config.yaml
init_std_router: 0.0105
norm: "rmsnorm"
beta2: 0.99
Below are experts of layer 7 (counted from 0) of a mixture-of-experts language model. Rows are named router (the router's row for the expert), up (a neuron's input weights, with its number) and show model dimensions 0-31. Each number is 500 + 50 x the weight over its row's rms, rounded and kept within 0 to 999. Numbers have three digits each.
Before each expert's rows: a language model's description of what the expert responds to. This comes from a sample of Wikipedia text that the model never trained on.

# expert 39
What it handles: Sports tables and stats. Table pipes, numbers and sports terms in sports statistics and infoboxes, such as football, goals, points, Position: Safety.
router:504570496530578494484479402515560464472425574515447464467477554574507536458432455479445537462504
up0:481523481491575580482502455434624498527491477545501564535455456423426537446478515431510461529456
up1:449449578444463484447436496566504449502471480483524530505473554492425621460496478473501508489488
up2:530596534466659476457436451498631555480576563518542444560476477571514486384507541513505483492517
up3:493548516560531556534475473427426567584553536465643514517492561513439511515537516510471484511535
up4:397527508469476548456412432532578578425477463590482438611598629485471553577563510470446502450505
up5:497482436492509525459509479555493483564520586436449466510524489443509504352424470542455551497580
up6:527487521511459470425533628423467428465575435495519555507612529433455509447471491420508471522475
up7:511462425529531491446512504512491458466546493469633546518479401408401527623488555508473521505616
up8:445588468409500492435496475440489493470538463567489510514477526528496554432522487470538462517524
up9:388602549535507402559545507383546504515532484511503558510477484483489563508442537516498518448414
up10:464465545434556514561499426444500551513535447469437484515463560461493544547493522454539476550477
up11:514466542504532508473505538477528438545525490500489510527538493492463477450476479512579458368476
up12:538460506455465542527522517578579487452455419653493481509495508452472489513561485463589470563568
up13:507499475510553494466490403531428463559478511510550460495506470562528518498420575546517443477616
up14:598504552562533519551546465461535477451550464436444508561542525457426512452556522471509523500464
up15:464485473497479530525525515336485441433483484575485562465445540552436450546606502511593476464457

# expert 27
What it handles: European name pieces. Middle pieces and first names in European personal and place names, such as Sch(les)wig, Rob(ine)au, Meyer(be)er, Joseph, Thomas.
router:529489527454543503434519577538460560523484554459583557552562527410403550499433554540474508494534
up0:430523551474491462501416497523493477492553435553533552553461530548492531463498482430474551474493
up1:515498526515490572501503466487439453535498394479481582576290520542507487490492446416508421577639
up2:525423510435500549455444502547464567518388471446456520545406418522540541558475425482512443457529
up3:483534522444511518488551519445503563444448471498529479529540575524456447498507494516618475527594
up4:454510406504581463441528507531442493495446522556484518526547505489512576452506420492502470434583
up5:477551574457459536522517497510507507487554470490508480533493545521499606466483483526463512501651
up6:508461541467489393512524487437421445506522431430515519489494495476516557451500540490556506471501
up7:504517511431502518497461535519457542498503402521481557557522489459482512472511475491486583560442
up8:484424546509514474434417433506589538409524566480544445511546524596486481443494433506487476479490
up9:569417478467474568526448475431455507551539432517448540552483569505432527538474468508511522482533
up10:466539546509560497507344527538527492491516449439563490568558438587485523521511599486539527498527
up11:478546473518463529445526535511464531513488459482471448555415454403474517493522555431587510474510
up12:427438380499487535421495481451561516553520513485568569515546534460476498482493515558550531487537
up13:447437470383458513383493502560500555542473477588559498522442439540512478493479509511525415460598
up14:449437538487548576467501486525561558462397401470520566409519505440554545483526640480610528529414
up15:447504547538489480539584470538478502485473539508471536444502532515468669440521548529543470547440

# expert 46
What it handles: Commas after names. Commas following names, places and taxon authors in lists and tables, such as Hoffman Estates, Illinois, or Warren, 1909, plus table pipes.
router:479475450521585475497557559441514340610501437460478537529449495435520480628532586533525512446555
up0:445478468457574449456441412518529426526455488600507494598454521500503508412526617492464506506549
up1:510524474497533457535503502505527548483529573518548549527523524571495501443479479526450576518427
up2:602572548501443401504566466586449472564609500520475483631523486476381475538534530557563454557481
up3:552607499533422459615475518577499455495471481451450480465596406460455581512521453556527554472582
up4:505508480492551567570474501524508576410552607548528491523471549545468457401461605497517485549507
up5:503519536554491424460507355448536479455532542526560508484486482546514476495482597590589592579453
up6:483497518447547456470451416472403508506560498510494532575542583525461498470539490493546565506519
up7:455473481513564465585530467478529459490570512466460468463548512491499622465463562471490521514540
up8:550461422449549526436519410436488528442436520518480528554497542632512553445510544524502440575618
up9:480416426505565446501508424381541567418476552584468513533510564584482545449477503542544496456547
up10:531513451520533552493488397482491474557496515649541481568539538540515531428488523498616490606583
up11:512558477481542477520544556469440513433506512513375321522567555562524557437532469534529535502477
up12:484496446468500622570529479504533578484638522549451333556557468491441561510428493465544535475517
up13:445535511503594445567513519555560434518501493482454486402557500491465461497458465479567564549568
up14:597439487480496578500576458511358481476456447522517474564558560459497533524457613502562424603462
up15:551510470469433436517460495351516510522412523515481512515533583449498517474453445554531451560480

# expert 32
What it handles: Sports results and records. Tokens in sports results, medal tables and fight records, such as round, finals, scored, Silver, runners-up, and dashes starting record lines.
router:471531585475455539498480495474609469443566522598433398505583488492499541500450475501446529425518
up0:541393476487532510496505493455436490475402570523567498427447466442453563511507498512553571542525
up1:483594540454546517432491449390555441610558388609514462470458451515517492511541565449562510499466
up2:487562567490494490565436523461455544517607499564606563539493535503541470516516514496537442538565
up3:497500511472527493468398445511510449550558518559521456603540485520489437475504495484527575514499
up4:445469526485468529511517481458384541510495577543520512441521555395487558433514506494537550507514
up5:559477512458547492545421538493505542528500529498528508472509577424542589443333476518503478508522
up6:459469400488518521527485526414541464507495546507566436579557464503531600471455541505612498510543
up7:425468603603454391511451569424498526545531545409514519529531593408428547442500451578486559464544
up8:529509385544491582464483488414472502448413543455469537513495462419468440461511548516472610456412
up9:499500570517497522519481492514506494515478549383455493551534537456497504428525523530491523528439
up10:494491528437552559506526481524484452474496514562468464543422538477525486416528489485470598553488
up11:504572537411517448518477485555518443570497491438469483524569505449493510510409517455535475508494
up12:536469492608494504499469478602496490537560427530522479525583545531495583508480519502529504512512
up13:508495554436467432522494529486519499527525529519485539510542440511466524482431526520498542508477
up14:524473473534531462493536517416481531553482530534535510496532487443491577526478525556589455520489
up15:376632550504537474410436456476560460536511431593536485537461485492532503450565553459524489529452

# expert 16
What it handles: Infobox and table markup. Line-initial dashes in infobox fields, table pipes and separator rows, section heading markers, as in "- Born:", "|---|---|".
router:467571418489432532588524535528525453512495415530474435538456473520452599509365457473393607549506
up0:537484510521515456473459469455466594562566462500547473466418508399519576574554532487517453446504
up1:522588417555506528535422404495574519484433525545532435413525522559433522477418531497444570447541
up2:560546510521545478480456429471576532553484501453484492603541441540619490482490459525516524465621
up3:426496446514492479554502501521585505527452407528527454501491508581489550482547487493504534529443
up4:457508447542575526446431425507535556488461420528443474523507485545444497542437528501511523503581
up5:508480489437492410543491471562504454496478469624425575582488496572533502546474536547584515513459
up6:530559479439520557526390456419509564484470463477532517565474521476514581534441570423486494484478
up7:510473592549526424444612509481519527496454452559487476438468524483561500418466441531543580431557
up8:493494435545518493478501518524521472532480463542450506456560490396430551547491494573500456516548
up9:452513430484542562554539492416450450446487457472529600530584571497417470509428598488567467557527
up10:450561435445505496517505524519444529504564569463514446528508543540473572531431584474602494415452
up11:487521489498535427437504499518411615532551535531490532498517453476443575546550465470511502635507
up12:433502517551563478436431461382557587517437477447453590584477391417589586586513558462510462581475
up13:433441488552548484448506446472565507496486421587588525541545475460480519548479459471510515602520
up14:496416522474498522481425496560510541502472482526527528501513523516436538439487449476480539429516
up15:558492539358525407431532464454495517570657518489570482446514578504492509524461510450475464538501

# expert 19
What it handles: Final digits of dates. Last digit of years and dates in tables and lists, the table pipe after a date, and time words like century, season.
router:479480544560461571445555468531484482511526447560425563523493487447526521551520607418548437441537
up0:540568488416624501477452475483451454533506505482530494496449505480398478459550562490449511454501
up1:499550421507528493484483404522475496575589525539530579593487563579472510458389514516517516690475
up2:480541480508539601466526383475565544502511485573428490554432449536483569534498509467550515495596
up3:384509518478473501456456505419465541530541575609493483521526510453482544451479604463506565477535
up4:459550432576465499477594432401487528511403517570547548563509503629443571470547574512507459490490
up5:488531452542578494599512443487484606434398493475464476580569590531451615515532535510519523494517
up6:436528427519475507580535522487557472431422523506413498561447591565420651542457536548509567492501
up7:398510527560481460544526472413543500444392470455424463564551490577426521510497485526482555500434
up8:462594490480588508505467421423480520530556495564481465529498456406461541460603502512528541515517
up9:369582427543498542563556491429584467524475429455423472573486540509432573533422579509529554479464
up10:511459559519531485479484462576522450504421528582459574500535428478447516504442473456541531480513
up11:458527480511465504542465464514514455610397444589460508529560536481444556462544444487513493591554
up12:472513436557512514566495437439434464418400491497586407456537505478441529481411468522554466600526
up13:446528414540471451585549459448533554566518621488526398483526475537465625462452411533474498468487
up14:561536401570549553450487560537505571442443416470513471485587421464495506454507580399539434495414
up15:460503482422501421597540564401529453508446439351569443505468535534457504457472477537537540483519

# expert 5
What it handles: Biology description function words. Function words and color or plant words in species and nature descriptions, such as brownish or grayish, three pairs of, semi-evergreen forests.
router:435504589499447462428492402431545499575460507463476562553439557541504490503477502491490517517493
up0:464492525519487459400490547497561503473471484547506590492449495493453467585509593460474488425544
up1:402521552520580507480486533458551533493510525529446536499573442470552492479524505450510443516431
up2:384493557587599488544465528596496455595501421529537559544495485444438496446542597444513503583571
up3:481537465482503528505482469470448504452464489498454487487485450433526533500533538504518465503521
up4:476557478505510457434489473617477315492554460528437478513508445505452495486545457488493538548507
up5:504525537444581471504479479456385476479517516530461534519542477470468517543477552448522472503475
up6:489496406476601517461445593549431488540612462501529521574468351435495529519462523402458552463497
up7:459399555603510401535520480446538494489541446551491595488448590495489492421529588460502438520449
up8:503505430481551501543560480537533525438471409428559593413544376475523530462434525467446483522474
up9:410496473506510495426508550535537548460529551520488521542459534494467488547449596524484503491459
up10:515476482514521535574473461501507504520503527465501601514503586416527510482431441498503479511551
up11:525462518522531451525518493446500527461495462424429471509526494501435475488526471537536527476482
up12:511531396495531499416434435573485506542499482599448438487497506437466550572533485514544476509547
up13:513442459377487433470491479527438488544541513470466497504530530514460565496505455496490536508541
up14:513508525584489511390527488472458486531511507502482428427532496517507586452497495517438445497422
up15:441490499444480537474513407454428542530440524415511570479480429593442471471470544491435475524499

# expert 29
What it handles: Fragments after s. Word pieces following an initial s or con, such as s-od-ium, s-el-dom, cons-ol-idations, S-af-ety, s-ch-olar.
router:456502556425518479473533559579560572479508475498566511572543541537437453430463426522496544399485
up0:470549616484540506414517551440522462516479485572512481583548511547436537563441535452513512497458
up1:546471498457494436562470545486471483444499484471458429514485497436464586406432525475459482481511
up2:414548564402533451603438455523513404485500507525476470419573551498541519453425452488400427447477
up3:501577450508578481469452488585505485568447488495515519589454449507407510546526516410554453482497
up4:524543466483561491536473473494519469495534501526484479485396570469532455467454508458554414463447
up5:373492521530576542430454435431563478438568457503473488578604516499492574445453504515476461529433
up6:421435539422569517550386534504585417437505477496422431558504474516450533562536488495473512445531
up7:556459422608502536522515476496568450512549467526545548416485544451448504501507561483545419558492
up8:473474515438578473552453450447591483408509459468517504447491470537566611536429432497526528555544
up9:550458424476529520506567502559517481502479440469472498450417457538438540526520557499439428448490
up10:479508417559525443457531450518495524498487451574448501500493452454527468572556542519535542586573
up11:512490448435494560509516550429545501508462494503570449482465472423457588495502521498607451474468
up12:472486474460537581488537487550447505572564433499563525542499544561418500500506491508434397459548
up13:520588456528486498549561495441510561501566361517497488525501466599506545546461488478490523535512
up14:483500518412542461434528517488566518546497494513413444529562477504488527431551553455530486467433
up15:498518467440504437469491486424433526473488434492517438423565457532471536588516522460426562485584

# expert 13
What it handles: List and title punctuation. Line-initial dashes, colons after labels or titles, and pipes in cast lists, infoboxes and tables, such as Other names:, Ghostbusters: Frozen.
router:483399499492485555538527531469486480499572516536523534520405490467529453494510460486459499537517
up0:520515401486511554527522508480497607505431538527526461572536577554522558426460497525499598479613
up1:489518433512558495522504478518504541645483556495455464425517512485532588526500474470460451461522
up2:507521519500525473515502522493468535527515414470466471525473409476511443518435431538563568498505
up3:455599514549599546481431431493550512527516502635477507541487463570463523504445606436469486433461
up4:581578476475488527527542510594561467483553472483532505514508411492497562417447504531544442464535
up5:430555415504563448483470495549420492472546541521432417545530547569508491460548449558468500447520
up6:524494523498512475507463477541519590537468470544518513513477539474432524485489611454529532543572
up7:460510492386524470548426452419517571560472531544404424464602456507424563497567509452551493462537
up8:553549485479510461558511453482544482454507489544480493517483462450453558522474510504448443544516
up9:388502482557608556481484399537535489563563510482450424586473533506421510527460536496494504568468
up10:556495521589549506488509533527485444468513479561494443505491513579456490531497495484455477531539
up11:475486465466552495512496506613550456506460481541558474505509455477545522475469503505506522485553
up12:537565419529611568553585517494481474423452475476534465518519497455496606460449528581501549476533
up13:536558481526502616573495512440491488509353522430513459660529449562396573448457536517513485505506
up14:456488562479576434411436456463569413530537502494465497595522478461474505507531666435468491444440
up15:461517536420558522435499381472516539538517537563534489479476436508478511499534525481533528483567

# expert 3
What it handles: Abstract noun suffixes. Word-final suffix pieces forming nouns, usually followed by of or a comma, such as -ation, -ence, -ments, -ility.
router:475536627454627505511551394480544623445507431528450430497520426565530571462585523436605473508525
up0:441529383536510530457594490523626505518470398497587614488466553608482601507486488487457539589506
up1:588435447527573580459474451492415482435456426504420602566454636512579526504479478553483437490528
up2:400524505462603497402526416578485480504453572562539430546462506514539500583520488467390514458515
up3:593517525526477525374472440522391530571550521563481364476503449521577456370528535466553386427508
up4:456441488547542469521484489481467536473523538545509547518481401496548524491461599446505612482668
up5:461563518538518532525490454508463529552526489505546519534568474493483542457521490466483481590507
up6:435492570523570483499465445550431522451525468468491494540506533541551545520495419475491628473510
up7:462512437504524475455546463502570461403520445608490525469462470507532548495582485482476569589546
up8:483388513497511500530461546490444512427408589525583496497496555519556544489557461508522565413504
up9:537496568456541489501529503559517425553518482515528468543426502489440475541482498559519512500432
up10:456465512530527444461493494460501500408477472462473595517381525445485556533480431557500595531541
up11:403447482449606487508436438512438482494529496473448441505434538481458490486541468497491556475489
up12:565561436445514517413492541459462484432466478559467478482471480426524530504414448453518539540466
up13:507458510542527449422450450431632476558446544550472525500540526553504501553489555598485580485495
up14:471491426551499566480409452432551490541563472490516566519535519601498486465412552473499493515553
up15:486535565431530483546584497422511473482471504531554495627447490496484531576580479479448533490546

# expert 28
What it handles: Places and building parts. Geographic and architectural nouns like village, town, north, area, church, bank, staircase, plus pieces of foreign place names.
router:465465560440426498516491533424404516547480473460574484487666522529500491496514501526596531545480
up0:550523517484487437505486489559516483450437430542581510501498515501527464427494496492536544550484
up1:526580474507491463530534474569554505500546519522501474481477484466483514574479499480481457514566
up2:461482439514506524541453491600414470492634488506425480464466521504493527542522497461491534449565
up3:523536516511543508416466480478483518517453405546435425562500464468517459424540500448519514504526
up4:473550424435592574537500497427564453509469421494435496572489542475477652575514442458522515485616
up5:510518505480494466582548473460532458508492436503564563524501435472508491448468561500475521562554
up6:542446492519489563466457561507472511485463552476508491498468564464490468542519409576430475446577
up7:557541403521527469485627486413507535511483451511514452561459544514589532469584521529401415488463
up8:459499532578533467501458482498575512569503542513515389453523576562543576499456449531516548441455
up9:538569583497510508424503490467545514442532471549481517495457472455468486462508437486486495556467
up10:443513491421483573505529539564559477582512507496456464520502489514538516562338529460477535468468
up11:506618454554519515509488446561435408459560487481432478432512520430326587548399526507455529405500
up12:504533481419566527518517557503498521587491589536543478434503443528439537573515525465486440533565
up13:504468493524580588465423481538491393518526504496450514512483519513456509478508622487529607476514
up14:465493544521472494484441491455473419545494532556500613609429585531530534394514521477558497529506
up15:574500463539581544547420579561493490501595468600528542586563519539472513596460536414492491545477

# expert 6
What it handles: Leading numeral digits. First digit of a multi-digit number in amounts, dates and election-result tables, such as 2 in 25 kV, 1 in 1,457, 44.87.
router:431440500416415418566615489509480500626527510504569504473500521501601453564474472546622487472537
up0:403526567504543488456545470504582495550529407587566505511459545491487499515492554392457539530455
up1:409521503532490630439560434626563499543438501490513533471517496452470505445439479575506431461464
up2:508521508564583506400551546481431454472529436468561565554513445488416507477521571456581506551478
up3:495479582646537441500463500496622427462516485534539548556489533495521547467469534497509546532581
up4:516516477514486435508428439528562508533529498465357461522505483557585499518403470537438506601525
up5:525530498474490569503511531500454485560398460438500567477489566527402518538484522538461464470460
up6:542506504444535428468407460462610485500469554596436467627488496556498561347525488490426513570545
up7:485483480570500499384555473425491458581552551539456436506486607487443519499492521516480490428397
up8:527539433431482450521429476481548462431562526584376441489482515523470550445480470484486617515646
up9:509562458495563510588469448441465599492481495492509444549567542472478610432417503441462524441466
up10:507500534428497481555516464569430576419432518481559546555501542416545590458511528501516526593469
up11:422504489500540479493552563551522533361465526453496500566542570503551518598537504549450563562523
up12:497474442436542541492473515492516462468439458490427530494584505446489515484436515436527516502515
up13:460577435529550519482527390465539524566522527480442488536529525556463536499492493448428544451508
up14:460579498487526449459544516499479570499494467566441401477505532462512506506508473463498543491636
up15:457449458492464487469463525448527469473483496486450558486470579542493535526459553473396548512527

# expert 40
What it handles: Digits in lists and tables. Digits and spaces forming numbers in numbered lists, statistics and table cells, such as 25., 1,018, 11–7.
router:558472508462483457461496513372565381560420458562529557542502508467468491394576504495434395487448
up0:516491372522576519496570478494466483541541496606458431475507476468333523519511543487485461515504
up1:475550506554523502600521442413472484502452483497539487519437511520514505505506541497499431508431
up2:495529517491511520523501530503516485472468461511532481545554571505594533472456444535510503500561
up3:586540484482564555538467512513513487547413501450503511514537547494505472548487533489554437398476
up4:549564494493485456564519542452497503519552546524527500423472573571469512553514533523462564576479
up5:467558426557569419524496509423573506496418532453570441494523556566411543420527599368541503493567
up6:566400585516497482445463477535482424442574441465415601485489499444466451468505485496496469512591
up7:447476522574545505592448448493548554510562491481557499546522464507495507450511600445562521469490
up8:517557501512533540601493476504466510453510465594435605360466525501533498545474441525605509427565
up9:499560486491502603564537441443532521505478508477531508605547506566527533537491496523572524474559
up10:448445507478549474492456509474465520557540503586521329556530515425357509527515544478499428517570
up11:510583453488496500511440517507440591478494524540437476474512443443508543449530462542601482508485
up12:527505496506525475549482555423461513502563441582487534445506464418513485535500522554467567568509
up13:498480443527493519690466473459458476532482505532541440511457534534501516581463509539499513564488
up14:531449453541535587631430492489535458433434500553477579516484505478486484549525472427532529485580
up15:385418487625594533505528408594534563435501515495544496547517598500486526461488497546511538491545

# expert 24
What it handles: Prepositions after verbs and nouns. Prepositions following a verb or noun in running prose, such as for, with, during, between, under, over.
router:491477440462452488455510452467489519438442536570536485441428460462501445470527442441459429558521
up0:440650450473538448547569514478537537382509490457468485502561482384453569541507484505477482572505
up1:561469477518498463535514455494503591417467504517511557500499462654508520440452583562442512580605
up2:472468490468610454530469589461469519469544431553505575505450532455441575513449528400528485614560
up3:510444613476533451442519571525599441471478457496483476452521565474458552486383440527399504416500
up4:540518550482555553444512611524491501592498603624495437507530583457456536491484483514406487548563
up5:519550519484553523556406407478590399503442524599418440584530632548483531550450477457456437451469
up6:502494474481508532550497467460474521517638552652432505510589525528461489484476488515472516436571
up7:547542536476511455491530497510515556477492516609566414509500467444540542508515494508572468447580
up8:440500462478472466417395525501467503486525513525519443462484534443518523556549465442425503462528
up9:430526499438509497417348408400562548569541551509532549449461547539501415515513517408546482519498
up10:520502482390460529437351554480571490519440538485443460506472539493532483524498495521559531504452
up11:521554480571512542445536544533429491538523479521543503499529541515417587424584491459513486527372
up12:562492506491558354459531491508497556379584453570470545466474455459505557513481533540592528540566
up13:542513489542582531494506508382460495500587489482526527564542534504495506525462553463570493515574
up14:492554481541519509440490464524502467506434522581434470504500547471490478486424536395535518467452
up15:366419545477491438535492501563555475552521502447465400503595487564499527432423429537544566502568

# expert 1
What it handles: Mid-word Latinate fragments. Middle pieces of longer Latin-derived words split into fragments, such as bal-ust-rade, nav-ig-ation, consol-id-ated, Ter-ritory, necess-ar-ily.
router:490630522526460393483479510512530599416477565411514468522534455540463531478544513553558470454492
up0:455586462571519562393496452530567541499471474479438598536534467478421543477440483470585478589488
up1:478498448586547511514520473463432491512558447536517439506449474479476519604534577478441493435546
up2:562495531550522501451582470437407502466483447411501543570446495557419546524459531492570548443486
up3:496544497523492522540537484439561488482422428435510506443537498519516570600477475489533628470501
up4:399496539617516526398501528471457529558538471540572571508383507513488549556468462424555494486640
up5:431519536536518511526557448371572505469492497516526566524413565447394488507465532513518541548487
up6:473417544490528556465461525393576495551500493476518516541456528521460529389514516459568474413498
up7:527512558573520478500462457560434454597542508485505493540512527534553500476471479509560466552621
up8:544458522531493575476521514442490441548537572553437433472500474505411473545537538497434486480464
up9:488554422482559429500551423502488509507486402555505592494443562489492535522440571473590447516427
up10:424526503589511450528510447526545523544520484521524500461473524553483517454495498484509474537523
up11:501529561506536518448516508506539490423543479474474554474456536481442560562508588549493468443527
up12:521476495525547416504537520421494489585452544543520545543538435559507449522616454472469543500473
up13:573494538466525495536502532434453490485470508529444499553545518515422557573418549485568444450499
up14:557499548529547557455491462516535514477601496518507462591504460409568603600511531422544529475606
up15:533581468551592437501544436578534465438443406477431487452499500468459520468436480474532429515478

# expert 12
What it handles: Politics and affiliation words. Pieces of political and ideological words such as politician, Democrat, Labour, Unionist, feminist, plus "of" in biographies of officeholders.
router:539613509467535492561572492558400469483546419490530499458490522523460493509578486451459413477517
up0:529577444546508543451509525517568481496472400473535436562517430554491451530473467521486456532519
up1:517510459493493511500512525515436457402498415489486497471497474543534512472464454482402570403521
up2:385512509507523520545502419478561436454469553546464488520589413498546581423540489523492545496545
up3:404547437577528527453487426481506520456483322571481480493452513526559498497540474431527452500508
up4:475461487536491439611529476423522537445439499464510487615477450493493554454564494516498518508453
up5:497573503503603486411562495515458508553455487483391527534506551443512515358435531460461498504480
up6:378487449413545486475335496437471436522551501567466492581501530414458564404516536488495453526508
up7:459546492513560464570459387527467487459368544542486407570478590422454543505533483518472533494523
up8:501544537500521496478442449461637543460501476519359462610468462479511491449504473458517520527512
up9:539493487485537435448468512444465560434563516564570507483485491518572575474455511404491484499500
up10:518493493527539509439484523498523520500442465518411604553387445530441548512453569486508471508445
up11:476536454478641494549564462507484582469465505528497554522506504507388583555495513470418498508585
up12:513547490447528510498472446445477495459556547489496509630470521502514499578496469457485517521489
up13:448538486521585491493519493470490429531530431478484582498442479517441519535570498506526480544491
up14:474580476502535526548474482527490562533527387482532522562520479528500548526559500496563541468587
up15:509508509510526528482513393490562564495473341559445504538565435519474514533475466400587461493634

# expert 17
What it handles: Action verbs and endings. Verbs and their endings in narrative or biography, such as walks, wipe, speak, attempts, worked, find, held.
router:550422533395466451434573508579461514455581467547522484495476401527559506375466507466591496453451
up0:498523472506459486532522448572564493500551465447529472516495455482393576508456505521507530562499
up1:499537592546598478512572497496584556405503563503535439485560428498553566503539466494445546533385
up2:591444519519472443483469517463504479475614520541487509502508524597517497513481570485525475460525
up3:539477500487538527516368585541546549512515538447490432557459519493523527544419577490423498572558
up4:461434501530520370456477486489634463538541494496499514487469566621536471539515598522504478534497
up5:479441499489512519465477501551483463585456481477540427518498430411473508568551462463471456555582
up6:475450508435537470571460520462510444515409510589564452485537542455490451445504492511553571460594
up7:478514500519504569529459419516407498470577457453437558564549467499487534488505534590424464501493
up8:586496465526481544608538478546490482578479478490580546574605492474524516537486514500532483450491
up9:449465381584527604403457509472474451553474471502517471488457590380461578507484553483506538463473
up10:432486481487525528428457500544544518455487419513486516580477457537480511463462513347519520490542
up11:537447495508501503585451530480419487460482411538467464496525534482475583453402564463447563401454
up12:463572519608570563484555506404499450443541507488474553410482435525423538549500492463534583435472
up13:496517517545531544487418421539437459570583493547497438481535485575516479521438481465492495426577
up14:429536533568501539500540544490486459551480441470406489510527488572434500444510523499537552472491
up15:476470514523536524461508581541496552469442493592493500475492575533519578427479503479515396471469

# expert 15
What it handles: Determiners, relatives, year digits. Relative and quantifier words like that, which, some, many, every, plus middle digits of years and 'le' inside names.
router:491449469463597522390504556448453581502579454437475564517465470410497430500525604558429484490463
up0:458589436570543455472460485539532408559454481496525435544422536519498484481552608544451525447517
up1:471481441468520540572480477401493502506477507488482520496606435425512559491504510547522572501547
up2:506448513501495449513545424450502507606587434556556471507516570527451485517442507579514484457546
up3:558490400595521504522527498541506496467549484596472440511599491550478565457534608483488469558533
up4:544421505458518438419583460514431521576535552496489498552470474511582513418431495504501547504490
up5:457514599431480480629456495440593477553508454539507450534515428517538498543403485481442409582518
up6:481550451461519430508580516432580434522451518498471549502457449454462558482457523524469504594506
up7:482501535423513410445504425418414497436566514456484497521431462511466510407515511539470563525571
up8:485553479471567544446565447471508538401565551629422463615526508551560570429494472508506445448526
up9:464488543473581481416429484485481460509458423534526424552417476550557513514499549404523547508470
up10:443465382508487456530567453564536520514474484517523557492513542596507564466501473498453473527434
up11:607524473472515493465587377582536507471508490519487413414550462514419487490409441453473488485617
up12:495604446506486433584572526404510540490523510507554536544536481482456559384462534541502572516496
up13:521502445560513460476432502500546468473537505618500412507490444443429549443502464495487581413578
up14:573484471507417508520491499473482441561535508466607575447392513505485502498558397565443462476537
up15:478534394519609402483492509400483537397443505458521537503420513436461540454537488528467550546493

# expert 9
What it handles: Table cells, numbers. Pipe separators and digits inside sports standings and results tables, plus month names and sports terms like Raiders, Saturday.
router:478585565578438537478400414496526473584482548547496410546481451609538470603529506473472438462617
up0:478557478534501414563503473535599449506605526513467359434485515471414524483499488514478436595497
up1:507539444529543507543395526480544511575593482402543515445482419505432539496427467473459564483511
up2:443485484485519508456463543499519470457507494484460459461492471497431463535502515458546494423505
up3:470612499490552528524582408436459577437482485514464481401453448504405521428366512399468488517474
up4:552462499571500422466516461522448513528404473510619419469505512561538490517504478458500512495500
up5:395550482448505468522582434516514491448492477554451429533586572478443515528523632537565513509512
up6:459541457565509450441485548496512491432416530582536511533506588471465573448472498556504539489562
up7:473605477522522454482444511587543530580522465491493386557499557591572549544520533551490590461447
up8:491432505505483618508458443530429506518486487490460452488461449431421541370506488534469554504413
up9:406519483470529495491477372473592552552595487490526444544512399466485516456377491463616543450559
up10:471505485534554533468497478448514528384437464474383494597483517481411581370485456469493455524501
up11:415480523449572523508468460400418439547456456563553560458502510413422528562519542450572443527521
up12:498533516563529526624470420546561519503592502570490417498480499532438498501529524483485526468523
up13:410521498396507482553497414495499496521506467558458444469505620546467559516476623433517452618531
up14:511600460511548393539517464539523499378458492529433480585486526505442580464407540484475500536495
up15:548498477449498474413455443494497456606482469451552525476488496495364571461514513430588472521484

# expert 14
What it handles: Clause-ending punctuation. Commas and periods closing a clause or sentence, plus the subordinators that follow them, such as when, if, where, because, as.
router:428356467535490476444437530505440464535459498444509633443394557453541480602419527499443601527453
up0:483541529549480534413600476472526445435518503549540534537565567493399515437553469459446398402619
up1:369524460511541512472439523499428483510517441496545507519479581524462537547426597504479599476532
up2:543504579449551414461586483412481563484440493507449568520527534531474491546495452541536499404524
up3:544483545475567448468380552543514499521494477489536524472494500529448432395523463444449514491517
up4:449524438502524461524495504408493572526474608515550421492492417474476598469548583535477546523481
up5:507434470518455609469491438533538571405478574533543494454495527527485498471407497557427408524532
up6:484471378430564523526494456503496512416638458478497430514497454456490522516455539469506517561469
up7:509548508454512471514505512530499516518439577489565483470503469432422506480539615522449525497447
up8:436479442530475565480583500504508476403554492542483505512498538505358494503396504514466539461489
up9:457482557448540563497465536588489499566494491515459471514530437511555541492499509479468547547497
up10:469471545467675447454387498468468514545537497551512496538503454501475520482549593407432555520448
up11:547503547434557361541539422537491485552535505532500487584477519517397587392568559512618457550540
up12:535532476540492476525552507505513433527492447506523554543552515604497521501368548521606469591516
up13:533488484533613568545410491530473565449577483461582493549503479512495601552494502474464580563493
up14:508490465468513433508495494441441468467515453530414477535488579517466527471496530603507544492500
up15:539604546478542401505502542446538455595505561578536529448476477464426478521503596479528337536550